python train.py --d_model=224 --n_experts=16 --init="uniform" --grad_clip=2.0
Below are experts of layer 5 (counted from 0) of a mixture-of-experts language model. Rows are named router (the router's row for the expert), gate (a neuron's input weights, with its number), up (a neuron's input weights, with its number) and show model dimensions 0-223. Each number is 128 + 24 x the weight over its row's rms, rounded and kept within 0 to 255. Numbers have three digits each.
Before each expert's rows: "mostly gets" lists some tokens that are sent to it at least half of the time. This comes from a sample of Wikipedia text that the model never trained on.

# expert 6
mostly gets: " | +", " | −", "andidate | Votes |", " |  | C", "|  | Republican", "|  | Democratic"
router:140148102068134134136111168139126140132114112150123123185104111085173153123137122117144121121163121112080113143090151171143125173079109138131109137129140128117117080171148111137111129115097134156127104163111134137134112157151150112136089147159109121105135133140147136150101112105146175096135123120143057132133101102120102112138111113162137120142133142164106090146117092102154166126151153115135123131123139112126059123123122143191129105130159139111120104136139121163089125089123153147137151139089142151163117151125158150129141133137100157132090127143124170122114100136165094116154143125114142148140122096122095091109118100139153152130101122077125044130059118116120130123143
gate1:076096155160141082143092129102143130106121129129146110137141137114108165116173164150168126117113132113091132172150130104082172093127133122142176123111135120116144125174102124144130095120155173125141153102135118172142164116124145080106125134140135103104120113132142142169145133204144093132133143148116132141131131166130122124100136129185112119117099143139134112098143141113127118098107135114181130131169090072120132120099146135148110132172133077126152142140131172105115139153106154182125112148138173146142098095139113140097154110172103171119136125141125119129124103103136108102125114116089108132140166103107189083121087123131112174150133137113120129157144147154125124146148
up1:115102117104132111106108116153105122128129139154138158111132077127112106125112168109114112124203136137148100129124145148136171092118135184154115086171079122121120126091125111126131188188113124122127165117165128146106091117160113183155153134134151111122146175117166080153112116113120154109149147114102128157114096096116097130174132116114140136139134100122136091135114092172149071131131138135103115135124171125137140145173131117153138116101166151090130130098128123159115107123113106162115130129133094118106188152121125103116142097140158125152111097121140145164128142134130141111133083105133112136153111140085073132140116162122132109112147100158131087159136099111102134106089

# expert 1
mostly gets: "| ", " in ", ", ", " In ", " on ", " March "
router:123130141099146128097110130136088122128101148131134088157082130088165138102159097098148150147132122134100126159095144163102119126121089152140097142160122146106130053117166106168094128121132137152117131154118132151123132140183156100153114115109112115110159101142142122110133103120150114099122113145130064146162109107129131118142107124151123142147143127098102138110098097079149135104143156085182100070147124115178106144107111158166135150157134137101110155135132153136118105116101149131132154140103120164144129168116160128128124156109101188130144144100140108135094143102167100137169139135144184138132148106140128121110158114167111179151101126128119130124087119085124159090139
gate1:114138130125149136107164178134111153114157158156138119164144104133105147117134139125098106129105175134113119121149135096171164156113122110132148157133130102103091117153116089123115101126156153113109145120153121140149109139127140102098141115149121135107116128130126105153062131104156128138083116145116094126130121107099141164160137149133081103166146100100167147129104140129153143106127176169114085137115154150129084104113167139131166116123153127098084159152181090084096155142134087122162170087149139137183150123166109098138139134108119096148119120130127102134110115110144136142143124145155152128160124116156108138108162113160170126146122155085175159173109141111168138122077
up1:110119141105136086139112152104164155145131154112117044129114148149130119096148096107139181147127090086120123120157112131153125099105111113139136147135088130104101119133142139141113137096110104130151141137110161142110170127116129096123152114120130096118095123126092086144148129114118150129094114130065122114122090137107173180161133119146079120129147104116137152171123148110088166098162152132148127165139148174122082109165121127131133122169122155124086104090135134122117147099118105155140131139090172098198152159109110131116099132113136145140157146114167111126159093104118160159137128089133160133141158125116111122124147078136161138117106126126139152143121131145109145070104

# expert 8
mostly gets: "\n", "\n\n", ", they", "==", " | Succeeded by", " =="
router:130138132091118094094113141139102123117124155112101145155093181102135141110149109103154166129142105134102160123091147123141132170093092145138134135151128128108142102162125092172131110133102167159123152128111151152131144116132149091150102143128116115102174091093154142163127107101150120090145155120118064134150088096135100092151135110139118141145134123153087139135089100076125148104145142134155087123157121108180111132107098106159142118139115158082121133109158176114100098136093132133129165163137139128159139138121149096152132148108092157095137149106123144122079131101142127124158144087119170127133116157093083075101129085167121137110100138098111121163119133108141141119133
gate1:135097101117134124115145169134117124091106121132108122131138112141157106149144109150131150124147120158141150114120157100126134143153126144113137129167115154094135126131112113144148147167131148113128138128133164123168135124169091139125119129123147137133179177072106095128147134079102120155120139114155106130122101141115073134156105171093143109165115084140133146148135125078122088081114149142133130114137194092104144165115095154151144101125082141073138126187112142135120174087119099171145120129157114158114164129101103119132097098141108126096145109115140140133138061125134140116158100155146149098107101114113092139137159130064129142155106150097105121131159099126147171155132
up1:137121100158119137113109106134150124129132151103118124121138115116096135112115186117109092126116141121100143105126116121131090085085110117102104162119160118141129122142112137096123082108147109149118147093074133148070165120107164125140149123120100131112108141130127166158104125185136143083120173118135166179129138148151190133163155105191125146092145206114109112112151152166158148139127143130141114143145118153110112101062122136110126142134172131147141122082147154140157107136139147108124128123105159146152094112134160129132129154133152145157097108138130102154111128097153129129126141124110141144090125119129175059125115094152122154097161091157124162131140114115094127132128

# expert 0
mostly gets: "″N ", " (aged ", " (age ", "- Coordinates: ", "- Country:", "- • Total: "
router:116151117081101154126093118142094113129125165111143113123089143110162143106125133077140145121152095175118138147108110184145107168075091161130131116140146126101164117137138128129095132128103132143111145128103163136126131125151144113140115119129112113127154098086130142129123119115139120091137129093119115141150112116145139134145152086147140115142136132143115122117074078095145140096133137121154111116104107087089080157134120137177173115176125103132110105112131146153095091087112142167132144141110178138123121152125153148117124142114054147095154086112108154137096133105167135081122139139116160110149122142086132103118134062182119187149112127135106112125122168105156145113128
gate1:156141152133124103130136160130097126131116109130128141111173086145118135170123135154136076162123130133123103097103129153104131132165133143127126117161180098147110155145151119109127157152098149126132106120136145141083152138124147085140140146118121142126109103123103137132121150121133150125097170141125131134080115086135115099147134109139155110117116063135162123135106156113163105145133097097089094122145113122052159108122131142144070132128172115050154150124099156162085159095132129131108146145168097124138162101102108137198116112119122119128144092181134109127121165137123123158134121124113115121154116107121124167154134119154122072143191120164109129113110122122102117162109
up1:125132129113186126143092109145101141159151143166150100117142140120161129122149119123156160135134121092123174155161138116109125147090115107127177116114116148109134120093137123114109144105144101076105075141174107117090070101120141150132136148102142110141111133145152139123091136097133114128104131126111115141135153114109133134115137113158095125142137134133136090120129138121116163126134135146124094140160158157130136170116093141097155116106127157201112126145117110189160092144116153117110087143121146144142138168100126163104086175128105096151162114136138164103122140120149157157153123117182122125100069168152121135136126110110182145148088117085090099105149126160127078124117